Below are experts of layer 5 (counted from 0) of a mixture-of-experts language model. Rows are named router (the router's row for the expert), gate (a neuron's input weights, with its number), up (a neuron's input weights, with its number), down (a neuron's output weights, with its number) and show model dimensions 0-255. Each number is 500 + 40 x the weight over its row's rms, rounded and kept within 0 to 999. Numbers have three digits each.
Before each expert's rows: "mostly gets" lists some tokens that are sent to it at least half of the time; "comes after" lists some tokens at least twice as common just before its tokens as in all text. This comes from a sample of Wikipedia text that the model never trained on. Tokens count by the router's weight.

# expert 14
mostly gets: " July", " January", " February", " June", " December", " October"
comes after: " ", "20", "19", " |\n", " in", " of"
router:413514512538519490467557447505463476505517465455556514532550470468567427527510576474499499499534572539575449500545494528571469541486522496556426550473548502436535427476552474527499452478432474551499446506567461509451459525524522443481454501476490464524459547542562554508567484520505550425473462520548423556488512474438466529493431508536526459553461546519546456548471543519479463543461568478541458529562493495529489449511531488568446482546478532515502518528553456471484485489535524527549458473524419544497516537503479546512559457443506530543588442482538524441503458520550579472485575483600450561466525460481434517506456527484480531552489489509477542529519500546473432533473478520556557547448481460434572507528469469511544464471535458487501458510576495507487546471533511
gate0:512507533549505452521401517553443536529453449441443612471494533481490454463517481492400548458511531515433617535504499447497525511454570438490553514409541477499443486526539500546512543501537508516516513533527522501506599481549556567425496490472481425471455478528464515544464548451510497418499543519482442585547496468538465566444489519490463463531509502539530531525502443500521497503432452523535502537532476485549393430488535450470503479533506495529475462484412460442465516470506454493521449537572545532444477541476488487459541444466528542461488513494506531533541516541505535527513419473596526458497521540471476490566437520520475567510503485480517526470432488508510443479496495552540470506483542467501533526465482565511468513553525483487519562457557509469564529458551486
up0:485465432468579471499483454450525507486531425483503546459534579540623457519534524448439480452541494493416490493434493481528523549476465526510493432418494496491464571541531495389492544536521545510559521513431522480453530527424531555464463515470545510457487548447526517534543501483504528507455548461533507488521572498507512463464501510511482431574463448461514512456491482493496508516432488499493489546495544433520533515506586455486488493487496543451539478453432480453497552463525537463536449511549517481486467624558456497455531538512448381454511522466524490534526514478497469478475522514556522524494523535514507531512554472518421555462486538529498484409511437567516484528439518398466501522535528476567514484481510424482451544526509479475498533452456581505493556482485547
down0:523514501464453629554555468496517497445419410526513488569507458442470500574507482487483435486464478437400509509444540476483511507461515526501531460534538564503446559544467541584558470533414490480586479529479523508506472457495513490503512507477532483536426482470477448561493470569581505500524498493517463490472479489580457536491495561447442480460578461497509479443476487520502506496512540537496588495473509493502558510505475524425453467489497572534442553471496502495581451460507454514484494597514554507447488486466476490494457497515545564466484523422509479487532470496478451513492453535523533492484483512552497581464489523517454481492502536564538472555508531478482570544462526491442534455553553502570462482439503511505524529537446475428560554533485549428437542568459533
gate1:509511491446466502475480484408466478498456523584550551570502478537505532540479527453452508440447536486508513441470510521462482511485614572510541525420523488406517462465488543426529473514532461543492461468515390533465511557476504504504492540527460419460478484450577417509540500459468505462437448478514432480530590503508435442504527506556525553551508481520463456491488463462448487540467485530477476492540477436432452501451480457520499598468535478578462488503477553500504467485490532528444497525506457505539497502483517582492533457571511512495495453501499556455547458531472462537532481525516550467506557534461442534580545507526502449529548504522533548528475524437530526516503567456517575477486467525431568513527419521526486514477473494493468485475558442503538555464548408
up1:452523529439443574512512528568581465471532487441519509467495497484522503453475458547565502461505476498495558614482484499468481518509419465457494505616488546473559498532466507515490457553468508480515482441474505511536446559468477518544543461507479599532501536550506585500515479487461614509506567449420563457473450556474487484512542564488543453470537501458506469504498545521507518453510531421526502497445488528517533500495432532454543482538500470488523545437538410515503503487518539527527476540497513485475499499469452425460520468489482495539496497476456412492459526535442543467396540469461520480497552486507516540568486558471491508521479514540397535502500582538453510434497473464519454514540597515459473507491528464534469476500540529532482559516480475448492417536399557
down1:436548507489440483494474556469466497490479528503532413567527471487464492478542480520491510474481562543523450452461513415465564556577460461488449498500425480449501427489478497503510596440498507504465481479530469545532516499533499541442514528507565537539437510461443546541487442538471495514461444437549529571546546441502526538484512496468543469463473594490501539523505519533488528464459479440484490499530492473528473472560478474473514425461510523490537548531538558508441529500498481473542498419490620575471463554488536497579569511472535555547515498459525494548489486525575524508512508486501468535459565448419501437562477479548486548533566541505522601498496519590523446477528482515564497518484543510521458552442515545543480529493576539535549484544494511483577460530425535
gate2:516552598451542485534488411476560541529577513483525515525490529449509553477503449544542492452494460521474465563492468507545510536461489565475478514487455469522499438553526531491465541543518499543491452548554509509417484439480474505558483549437488505472486464474497566577462516463540502428492494529508467475470505484417490453487489523499459419472524489527435521514484518507501528479521510517530531555559533458530501504431515493467427518435501527519483532509550448515477479520495493503484536527529479430518559597474542519463526524499459495529508527449495466501436485517488473489500632487553445478523558548513482511547578502446446490563424454411477497494439505589509460548443476445496502531465525448496577468571534559483493445469605548512553587574526450485521462446515504
up2:497452531529493507505556540535493494497454433512495445446492467532468480574488477462536470579541475441499568463525517541489515480611460483537507552509530508501524544566540503489494503438490453489536525484497504456563507492506487449431472490531419489554518477492507473416497475605424436533514511529504497516500503524520464514513588549470554493522512487489576442514480495464445530490547489521510476542492489523509470506563519534475460470528477460495427512483475506509493507502521502484577517514551541543469431511481456529568498412478553471430530482463501588438510517485474524519551405522470495496475471513526526446453402459496528487461477620526449471496510431496459557456530508589471422487547460538397472483543492479553477577489397490477460495428492445485552487516518569
down2:474541457542454456492486472569541514411439486431473549478523516518484506473625523529563538516520552579497484434452467464479482569473482505453438519476528488494556523569516522478480483582462465583509466485522514487476528487479519509495585532552431497435489541519478463535519549585490467491554563480518506513450488445503525514546512503506462524504518517537431400505524461533546529489442465487574503518485410468537550515503511519542464493534489565604484557554574581473523522476456530544474479551423530555420409525462483522474538506429525524532511413573583430498536463510527450510510469573520490500515497474533511484440503448520466505457528546497479518504477477476560494522487425518528491447482497445453503474519468527464500482460475437515525484538508565522477509496520522
gate3:542511536408561529542425425464509450494538473466566558489548573467469483408526494471505497383484476479443397530470453513603509589474512518503551512519493497530581442507485522511526447506442448567491517551569459529542510456459492519445537575541517517513541539465510500465513489507528528484517442523445497455442413470485526481508519516470505474492502518466471537514430480515486458488497515509479479500482519504553478504568461518504461463521577487423541487536508481474495509493551508482556533466497485494473459479482464576448558526509471541428447525498530456512495542407506481470461483482437509488507510534428512520570504457499456534574510457481496552548504510456457521435511601451547524513479484540483532444551468431457530434438550519475536567525422507492539544473506534
up3:516459487582484447465510507518498455449456517527479440500488442586479501544499500504452470582446543578518588510474558510505510420501517553463498463521543503458490551435497514515479522536524540489498503509351550481445535509502453488552547487500500459502411479590427488448481419508524495591494497530531454496486536448527481534469511469535546522470491537483475496493509554491521536439524521477600505532557432447476496496464443487497604455533493534595462522422520492545491527550554469553470445498543496539498474493478505470488478469484527442523483472516520559438591535461477527570512460478573474477503446503480519517439494504448497512483464529562467483483485498513494545523533444483478455444510479506525517538514521591585511535461510508487467475507565577449464499533495411
down3:543507477620485477508457489481454497461466539544527500449538458546489548521607484566570537558458527569534534456518512474521519507507556510578483509499549500487509451397500458540507452498474545529480470479535506572544501547461443471426536446516496494537533512470565497491531453541443453482524542504505535508467484522520500527606524489577530460470485508521450486536495545495437591575508526516514443588482464504506528472551543457506560482533474515478484503555461455458515504547540503520529481424436455571435478539501502406549460453518515530447518497436506522582575464564526486495509453467529479490478488456511488507568475569464455492529583488528543409568528496514535536514552502476521532511496468501458494458482452453570485434540562536483487439500504484521449482475464514
gate4:524518566538440502576477408543509462496545527497530469527450502527506471514444469447518487517457530525528433527522499474495521556473556548415470520509460455566573548481517474483527509452457420526502463490502452416484491494493505490541416521480566498477518499552414525531507517558523464436408486457464510509541517453497433563553508501484512556551488562517528483524527583450552583482542442510465510531486484493538491428495446532525504516541501553504526526452433471540476455497481558558475530481505567480511506513507513510410587520464489499568481483470535510498558506538540565557551565499520467484485506540500492537603457488445510498564490527523560479490473509532522473544485508444543445549565486420491536473474458422518513524552483501509544517442469386437556464487506535
up4:564441566461571501475477511463475618504482451520513531533492448484556517488516467498549548498485504509512517523448542573481513476521538505562485474515478492539580472462487478525496479518540522453548458456495467523496514586513524516477504500503492476504506487463546489456560549514468461549477485528479502471537545504527473498482434454565495534478570440491516543534492512447552462600451533416512531523497578578483515517538519545513519426486537539468467414486477497552517538515521457472454548447498480518551511510510426463571451496405528531481491493431539480518493470585447535522415433474516536492493465463506464502401508545504469442534547529530465527481508485522537563479434503555547501443443433517461540399513469517505456440515516415426479448489483570488433414475512515
down4:480478506477523407535516508516527535518444553547505516451613466567565478482474482494474454453481530527488498519518515499459480551432525489484467447492489478445513537482537485522530451493400508465510489580500455558494508524507566475430545483538510485462557499527633470439514539494414472517463466485452485556493577490529484469495486467449461460495508482515481484490490509518459519465453420511510475520413452506418497479503605561463453562493531498458497435501536502461439519473463512496500486504489475496551488523540483522508483472539496531436452520491500473518546538535506535450374565555532536485506512532522511467598543461527451435558489524541489473519511516451448475520532501560437525482478522521523486460552427491494495430464441493533468470624577499511444524574550491

# expert 5
mostly gets: " (", " $", " +", " −", "(", "′"
comes after: " |", " ", " (", "1", "0", "|"
router:497441501545464579488553473507509452552535457485538566529564455465574468459536538547465539518459510544510443475496429518533570538500498459511458499523573498424487529496508517457521449494442443549521488543482474547458466536580466434460466471500417445542454517599502541537537420541495509455479452543498485524435507466510467528577392492524538478444491539555600502474490565526509510466474520448554453534527469489526527468601537402514481530508513532491492540494500464478458494448477464479488441424489456547500511451442488501487525428497541509509505472460489518453484458518489503459498507453531432537534524506513429518519458407492514618505495522540454556525485507532515538512420487475497511499543488427469501542511527488530537465474506524518530463513566432465463549463547521
gate0:488487479555531524522471521562487465514512539471609473519462436490485414464529490481543520481525498511522497507527474445508491429496553433535518544497503489429448461385533494526544481470498578410520469508478483528503478392523548412485498497498547457594518555437509494535472547474539489455540513575419540489566493480451518495467486566481508527476451476500542513522482501471506546530546531463465534481509532421510489474533507512502521495448497507487532511486532499552425521438537423485489446460423502522506502448521480507473490375526494423458439515492433467485533516519488587502514485529537449465508561495463484497460416426458607519537502484535496535522503473476487467551525488514452462530508423517489555562511474470518487516428527510540497529504519414570529480560420510
up0:440443504534437483518498528473474493556540504524465502537481488499537429486544546505525454474476557543494473501442492520512552426500483577501444567516464502461455516503490485583512530536540559607444472531492516517566528442534479487571520440514443427525436544440456535495499429508553565463499422432569557495569511510486462508535482472566583534554506503460461510502525480618483567464477462484478553522538540506542431560540506426538482478488496499430489517521433493487488541486542447493552496467457543475559493506540535494526488467555529467468488493522486491550519524511531539446504478516482456550487581573499460448524479523503496533445512515544495464514527532415458514496459474465492399455555510461472464473486512475504504482512508492610569559478465467561430514539474528
down0:567510523508502498493477516509564516440439537481422495458518531569488504515412419529470503645527420559509532474495501415535466466509449521488529550440548454488474496493520450494576469508483557532502542558550469424458527619535547452494535500496501539519458547502496512525479482523523553533558486523462496515558534497482533470504458539485509551427477442481439451527493558535495472468551516490501545476467453449501424509496504525470500521488515483496453496513427500508549510470513477475565445456568511521515428590496479516526471543424557491548521498501522551540510565475468489496542458468543513552470503562479522540530402574603459524506543449500534415481422503507516471509505474497514483449494549464514473503487574481530499490501495538492513568494448532535535506544574572
gate1:519492466580452523566477540536533489522487449538463437546465518517519515473495537497537529529584520492498526481508508465455492464529527541553493516507476522467410522462535542479517539457502475450492510544437494586516503495518534482483465438485412494509488461562488510423550407458447464560500501467582432526405478492431409486466499519461537493455506509476550552610483485505492502463508507478463547509499524491495546498505512466517537552501484430463516441441552549536418533560514542537515425403541504543531545506486495532477564454536498533515507506598567549519514509513478506464495489455551534503494515489425495511600529531497517527470513587507476514525504552404480446437541535452515531511464499524479440491444484546538542481501473479433566477482442497524511592491424493
up1:508483509484435516520500552560510544479576521552475456463525525538493495478486552532511436500507554481457549506513586498483535530481552533544544437555494523456409516464508482510460508478523429529568551467524508497462502514428602469493555467494485526484515520498516452487559461464430513524511536460551424514454502521461474526522518433444525490461491534472460571448534484442507527479569513506502524557494527551505544547461448428450535559461423434446570439501495527513491501505479508469519477501534576539511510450474455484501471507392500387521502514591534488436474514551514552494512474458509433518496461471419444545552504506497502522489437446588507566476479540526411421479438517515496553473500501519560546495542535494472523545502511529470585493460498509442482539468436468
down1:454455498475525535534514554501466486485534509409471528436466464444449551486494589524546472552465439520508476502549526509511523525501475519453516599547534588480560500588508533488489425493469440444517476435538400497529464458563518488484470456493587528429432537488508436505472495440508567561504541464483488544518588494479474555511479565480480543473474450494559480472487487459563517548546572564502475456513545495552436481509437476512487511424479540499541438512502472508452504415501464537478474455499484536516472468540468549512482464517485591556526492523434563556544520559420505529549527524537485539502507456549490484514505473527466442536513453527529450501505537477495477465542513473507475520450537485528410473493483517495550466476446546506491466589586514548520452543527471
gate2:508456498502478518615479453563492504577478421516516484440517508463432562485512464500473500523461495482456462482499484569518477548491463434506492561517545382506538451471418535493474535486491449452526484503469496499504452510472502497499507471556541467499528494506523551529508491401517566482484440512538446446478515479502469517475453441526459478411516473477427510467495582476512532479517439455549464493551509489596497484572461503444432463494486501424513425562524508535497498493550489527546493576482457556529491441466521505536427524477508490500501490489486484453522511491519461442531583499487503426517525569522453513401485555495523503499514528502494482493460498506504447493543462427549562546508491432489500499580498485421451448425419527445618501470482542477480427477536468
up2:524475493486526560451582455525417483420521499529502548523465489514467483479469484461523505521458486525581464500523487529505472457513528503523457530553497510488415498573484473544584461485551577485487411467484519517522497442505552510534488447490419468521514463536445470460472473527472504499523529540512571530587500461521556545515566496490558476545452511492538450578423479511541519516491510573547527418475481486509505569432509468511521465481457550505509494490541545515480514537403479511565561460557508498541481506494502457486462431442548528501501484497553433510538490541556474490532453469565456515453447433515566445522566490465591477474504482501434501423443477452510558530450460547466549470431468601497405525545495526506479509445528480510479529476507512545491470469512586
down2:539541551453504557496473476437582464483536487447443464518478492487377477582463476479483571465494493541526464558494514501515510521434491505568506461560507492560526515477531549465479519565400571591492492487564471486513536411527518558500512540576540490517452477500514493480530512509473421480458493516475512554469494502462540501468575492455492466479489539474537566573491503503473559493458448444507526447518475504563511536447544505473538501479585519396512499483448548530475501490543549479485464496505551476559510577507502588497501460422472448497465544485502522557437469481525478467476431593570527513459483524477444558529500455498443434518492481514499469514470545528548531521564488546499501569520451468518474496472465495507515473481518450541435567504530457540523456501404439
gate3:529545519473522565549557498535470510439462488504529489503491479535490511549513482492509613541504491551501513544500532548505483548506464400528415596550537462477501487484466462524507541481493611549479512557524492488499457549515537506513481441491423441531557506550473543494538500425448480477494468461485531487467547517501535473495541463515505440509496476508466512453435494497487398421429467530573528523520505436552497454558490547555489488495538551473523546432506542530559431476494468510475550547540434554516536497542505454447529593500543526428522556507492538506458432553596549413492478564486509558547472499472582540486541566500506499514437567485442494500460501462409530505421538568473549510520530491541515506567471517488495494440509537507485465487490493486504532532513525
up3:496489495564489420489466572419459497512439482439410544520465551467433453490484472497473358484450480461484563502513527479481458461510528520509487515424449538466574588493471531496513504503512508510501515450534478535491569454507442532474530577555555547488461464411528476489449511527478531569526502492557396575462528486431454475477516528476526525499508514514478490468561503493444550577536488496476506512534477503510446565503468506453486514503443534463510461496525514479463500568514421478492463547444493472476436522474454516536504451542458526546513495510498539471471552499468472471517512528539474470437532482538490578459415479521479511493529486501473469462527479529591532531515452441514516464562459440485483615457518461418528522552502416530553504496525541529540479443504440
down3:550517515489507460538501501594506513546561509486542453479549527460436529504477392491485510437494504526528529545512481491553466485512466435499470482514505575519508479518510550479496471516429526453479416547536478488494520486455506554528546472469492472414443507544432493483548556596467475510560566583513512531514571503564495523502469587505492459472482530465500466551534576541548555480530451497459488459383454509538540565507533485496421424539536474420477506510488429470482556545566459511533504432521501475464566511520521491539469434507474528498527554546517496444442478516497521515487415506524493482483532423476483493501460584454445473570532504506466547474502524479513433450512551476471481577433483513492491544520471545509511539518498568580485502406457558488493468467523528
gate4:482428546560534534440508497534459499557518531557498556492462531459510525528579473437514524466462455496574515498460504567545474528574479535514478490483458435482503582530473547498515569521491450490522475574510488508536469517466519474447435505413487546542503569542474453453475506473466497518496483480436476521462573465461449583561491486496502537525478458551497520504475527449552516457500488481498482479505395568518501485426494478541520465541555505520573521551495415532402448465421462488493483503462491461495515520480562456481543522417587522554507514455559448462495499512527638557464466506514464448530528467543537496587498502501551525456492573470490497561520519468557522498505493546458496499584465513494538484423500482503521472446497591464491497470458455499496547504517543
up4:503438502564491447551480472443525458449459492480498505531576517537463483468503487506512434492528495454487489507578476486467449522425453477448549513515469495522580497444537481486518486460493497467513463465483531539457448434566448492515531535472534446503485484521512520457467477495550527523513503433527527407488434495527457552491487506579546523483428556393456407507472488507472510482536500473523464412554544546552519483520505533503482505562465557503453456528515558460480570476514546512507526466480510533494497507498507556414497514481460467455537482498472469506496479456486491471549529491476524550560574544528437476511518546377429492469435538486552548520505457547504472532589582420499419514511499548455466477492525487403474540499512479427420575476578494526477480527534437
down4:464459467504510381473508518539470492516542517508509384551488509440475454479460528473564530438501482531502495583553510540484508515499477518458476508392493489536553514516459473527575535496508483515472521501540471477424508439483524510509474526502464461481508522564544501570508490540505517445498463520510407511532450478564372490441527497521509473474528517520509538485440503508521555417489525540497544526532452495489549477485437559423494532555552400454493485538549494454492455494442444507508541539556463480483469526526469518517530515446616441480506474582575541458522457539545454517543547573562463460435458545482565532520558511468538456482462466426491468511557510479489537499438472490457523514412553499472546490517496499574494530565507485490494450476467525444474507535507517

# expert 8
mostly gets: ".\n\n", " their", "==", " his", " this", " its"
comes after: ".", ".\n\n", " of", " in", " for", " with"
router:434531508499530524436447476454426542459541589522471487475398464536542567496520445416489581453483459538549471504459468532563473552453558494523468526497512469446509500496559565388538474504452493540488491576466498498453526527518552513449645595487487501499494498531498496532471474514404503472470495518492510506496504492423526556522488410502533463543477489503476485526508507490466422511495559480488489475465467433521523488543555498459483450553462550505527521502453383441503496496537530503514493526607497499493504501483461495554503521477524527508499479504561559465499499495505474466450503467476499503490597499474463594566471465456475487500439574503500524528541502499473487540510472387507489590481480514481508489489519524528463458490575477530513491454533463464598504482503525
gate1:489480519461472529468505578509504465581554528546522473483477540508412496527524493542544435500497441471449484489495464471476504540579494563534550437489512487508467440435616481517485451510539486436545553476493582478476507519494460478478527562431511546496498521600498475541499443544465532461489475499514528492529465475396511482441516422432525464470505555457451606493416552501557484418513502521502486474466418496487519529520476558500484464483526433579453501473494449485491508510521464464577489472496537459508522487514485493474527481479483453410498458483496543522516523492585389530545527439475474498509547484549463491489413414511478487475445517528458482506477490511449455553520466462443516518478480500540568484458477477499560498465545512528396464481514486443506440538543458
up1:450477541527550558533449467551424448502477416438477526538493512470537542505504511487442563528493480476530557554522505558475475463463476464484399503511491477576478547464482516478520508454528503503494458514485462553508509434565568526584471530517476450486403474486461537517451595461493557496452514504468497468476546535528515541516425587533507435455510432496481486498561480512507510568527506489488543439482549466556484495425550415514468499473466505495548506506502502528517512476516537503492445485492541451406494469447482465546536593500481472532515559460531429494393467515502621464471424483486527494501469474464486454455483494554645466525489497461535440515479516512542483495513561497499462523510484597504533514521534520513535512535523492408538477497504470503501518485486439
down1:541578445531508432465512501523534505453453444401478498482438508493525476427628477464532441468417507488540456492527491500468493542518482480557452564531550501534516498572446434502579473507510519528528444529575507494497477535452540476483525413461409487491526513579463481495463481484520546526421499581524525615469550525490491495559485515503539455518503480515519440507458551565435510504487510482476507561577491458471558436534509500494482523422507460488546541467501418449518464487490486558522538476451491549541520554499526461468423501514527565496547461496482438520513472549495447483453476603531466509559478438467438513514502511510500507541553481500396477494525527587521568484531497501519504461468481487480492531594510470544497497464501495435508513524493534510520554483513490
gate2:497550498476525440488489465534525528479508563452531533562430428497523475561553476555510436506517530563582473478579524501469491566459480504516506553524541499457500504530493507517481451497511526488490511432541527504489436548540492523549506496477514536483418515500483475439544437484508532528530566566471472496400448534398519478490515476511503540501413427479521464536518552489494442529464517497484556432534472424500496436448476442516469476484493529493571490526540513551546498506382518537450498466487525523461452393539446488560458532501536555422530541511524456471558459499510399512560516481461542428551549560447493483545507503539483552528476477485504494539622497500461582498485456476440482521505533480552519490536518503506480498503487573498465481500432535524426553473529513
up2:515401468462493516474502497490492467459542438527396473480579519466444473530491492423540544481470531506431470490458487543493502438460509491547472550489543523521505498486449525452506493505489457529534497472466486528562548450474498423485480446510473533452545444517485515496487597462526528484436463546552486490502486465545481498511462484490517504513486563559437480611574504495479519544496399506554498523548552494499495519584547509512502591499493475466491512438552471435494431500552487478512445583467476476502544526440523444427539507556486433473424522506458516447508498499489528470411504423491472570474530487573544502426527435491507534540543567465488560535497530483546402499472450454546481475517431539504462526468436579430551523522494546467543486527489507543496496509467502
down2:490558469483416457497526589479507525489502543459513517485450496491458540501587553550458455507491466513474440486505502530471554549503583533472538547512465475496498421535499490520520570466495478511519472521519460505522524534519514436516502452493458469505483497527574504555504488512423514502403464537529512508498519476541491537494497518547470437551518599498535574470450517552435447514560516510553556556524557517462430381510475503521484446504555523508556508459514523478455494501491532538517544491449547506508553435538577588465504507478583532524557420479466530475497459530486484531472457557486434503547537435479432498541523487500399590503513510574453532529438556484435487496425533504476547515541445546539532518528509483506542478482527483508534468448489465602535514463463564
gate3:440512529520507481460458449514542483545519476550526420513450455518482569536514469524511546511486503456480536513579476522462451471441444588489516555506559469538469525487535531468510484478536499532506490433537527484538476498553516580416465466520501467437480521532466451534558467552527504509560522454605486542488448548494510529499492524521472513521476508470478474476495528488549493468520559534484508445449471490558570534551536455554408511514455529563438549554442435520513602550485483462547487483453496493560488470470497465525545434559467476430544463533538549512449485446471506447418468459531463458540562436434544581507478553543457511533510398522511457516513565483505481437503494487459489510533477567500537498515579437441519455447441431517525481469501515518532528481552529
up3:428537586518542509478541530538453500399523532539507557587510486499480481541524501537501472518525529501579530473514519504578461541500587548535552497492541526545483585503458480545497469481512491517546535525486508512513424515443542453485464560454501493499540507522487538438525459451536567496509485456509423435505463504464508444517527488509537566412554457436460425527520544509453484543414490490478535500516482495509498506477429527517482478530537479442489437493574529546538428497487491492477548539492427495531522544521474482474500503529516556445465500514442536431494516502458549502595494515509620479419552543502457449518490518461546472508505501511513520534429463517548485523608475472546493466475498464442591535485532557518444516479497478479499530488516458574401552469562465
down3:505448482450516519482499445548441483523472516536490469500555512470500520502492482508459536463504528441467493516511555448467507533449521559494482444541509521561466516514571530455507463509484470507507458471501522499603475529500476540517461417502521471523505566566503488485535490582512459551505532532561488524555457480504477536457463516512451478503463448480541527446533574486552515389512519515516509437447510485489523482536525451498477576571485428487461427507479451526547596518511509471481517503506549518460472514500492403576497493475479463463554506526539597531501425533508452468435428570538571510536494497441505505478544437571482477541439454479493466552514506531550559429456537510512503519529497563571491498481456517512493406482417426574465436456445460512581455543523564
gate4:535511522466493473481518442501534456554560471535489463506535541587460522492493495542518466545454536573500502492594456513426466546588536475559488523465424461509485532461500562452524495548506552514529525558497528453478531524577531463362481557500433502564473526607505585513503501515464541467542518454377514496524414451493495520473530488445481503501514455521527511516483468577502471488471441461513442507554532497526485461480487529490500484451466470581595538537469503473480486497466556441508583493492485498548464440432512501497571435522520417513471497536535557492550492533493508530461489433514543512478427478494467546478463515544486437527436492481547487491486459492497522507507550447518540488512426501505491503422480541438395487520486497466540510553526472460539465479506520
up4:469502480478510417492526474573459485585485460465449458511454490548496446495466524444481519528499507473480470510481440526506579536525589507542478494546436499452544529475465425495478545498457520485501424563442536511577510487466483510499526505574419530488547486485444467455535466604488461474461455498524493559508583443496530532519443516519530532511526517523502548522495531457499450486624516490480522534551559500429470471544534539478539511521493458500505512386548447501460545449533481484483472500494540484478577514461439546471543564412536529432547499477502554429521493444548523528520507494488468506489472534510520500501496481525503491525537446461512479519582503456512459457532560494495449503564580597500508490545582521496408424450498492496580428489531482504480559516492493
down4:529410536452481515413471500495549514455402515513588528484527542437486536484602510499487454539525536482553493446556483523525528487485445539451505513438500539426421534479505422464540454439498518506546459458503546507511531559415550467459499485491559491500519502544474469509522484519558546446520548444505422495551555468454477582545576464483526465493546490513553398514448577477509537505459477456441455492543474495517438478483499438572527551446536506465523425530512491566483548523417479497522439497508491527536497443498495476434477553513471467480522524484483470524428443541535426450500451453409517506504539409501514495500553473503471472488521497528537478461480526552553487488473540483517512438481469512447451432483535563514498543444531495536514467535494527522467457527501476
gate5:523489549517499524498498569504421567553579458518500471542494484524506514514554492457531573521425443585489511529480534573554450515508478515465499485486546502426523431523547493506498515499494475548487492489529435544508438507534500458502532501569525477506473537528480430481549451446462588446559525471515592523511503548472489514477491520500507490517436485506435453480528503532498475499375482464409446489483518479532463566468541472536533474448437528493534516487427477511561527545490486517476535489461423570521559505499484467495435506444515445479511489443595487525419514560449525472538494558497533480592516511529480470526493464465425537527509495503530499437478499537518540522488422469417506518498438391432445502416521472487525452506534547532475474491518435518545439465505555
up5:519523484479492433449466538447494528533498470475432499487441545535460542474533474515436519547465454595494467429519450517436475495470491471539485523508538506459478501459503517469448448489639574411532534504455487451477523499468498448466545488465471510512522523564456466480507520471556490508521541504469584565507527548460532467441506483477505416482434479450501507478524453489457465569491516459462471489546531524526521549457542558438486432428478488525519462579533535440477511513474451507526511498523560540517511415559549514520527542513485577521564538449532524443505563505432434483522477499460519469572546475486510463445610463458460528553451474538423467475501426531532487510446488508487473489475547525588546499450487508497536474496435522510478506472469432443555439502477536
down5:426495497589504461473511564496456522529470508541497392553457448501478459494577515519543517502523512507490546537514457475492462499447445477487422479469536466466491465481419495526513490515432481563450511499532447507477596522533440530418557507417487468470564552534490546610569502474463515464487558461530536499483513538463574507452509476483504527527447488569472505534479473570463501512561468518528560479571450468590522584522558469472494518393455522485522501506560470490529474507503508529539490537535448503526496501487523515532465525501518504545548482516533466362543496533546432453479460437515495507520563509537533453509438544442486525444434534561490533497499530473403451519538471500520513514486508532515467483548530537473542553531500418495495450467451505513483555488472534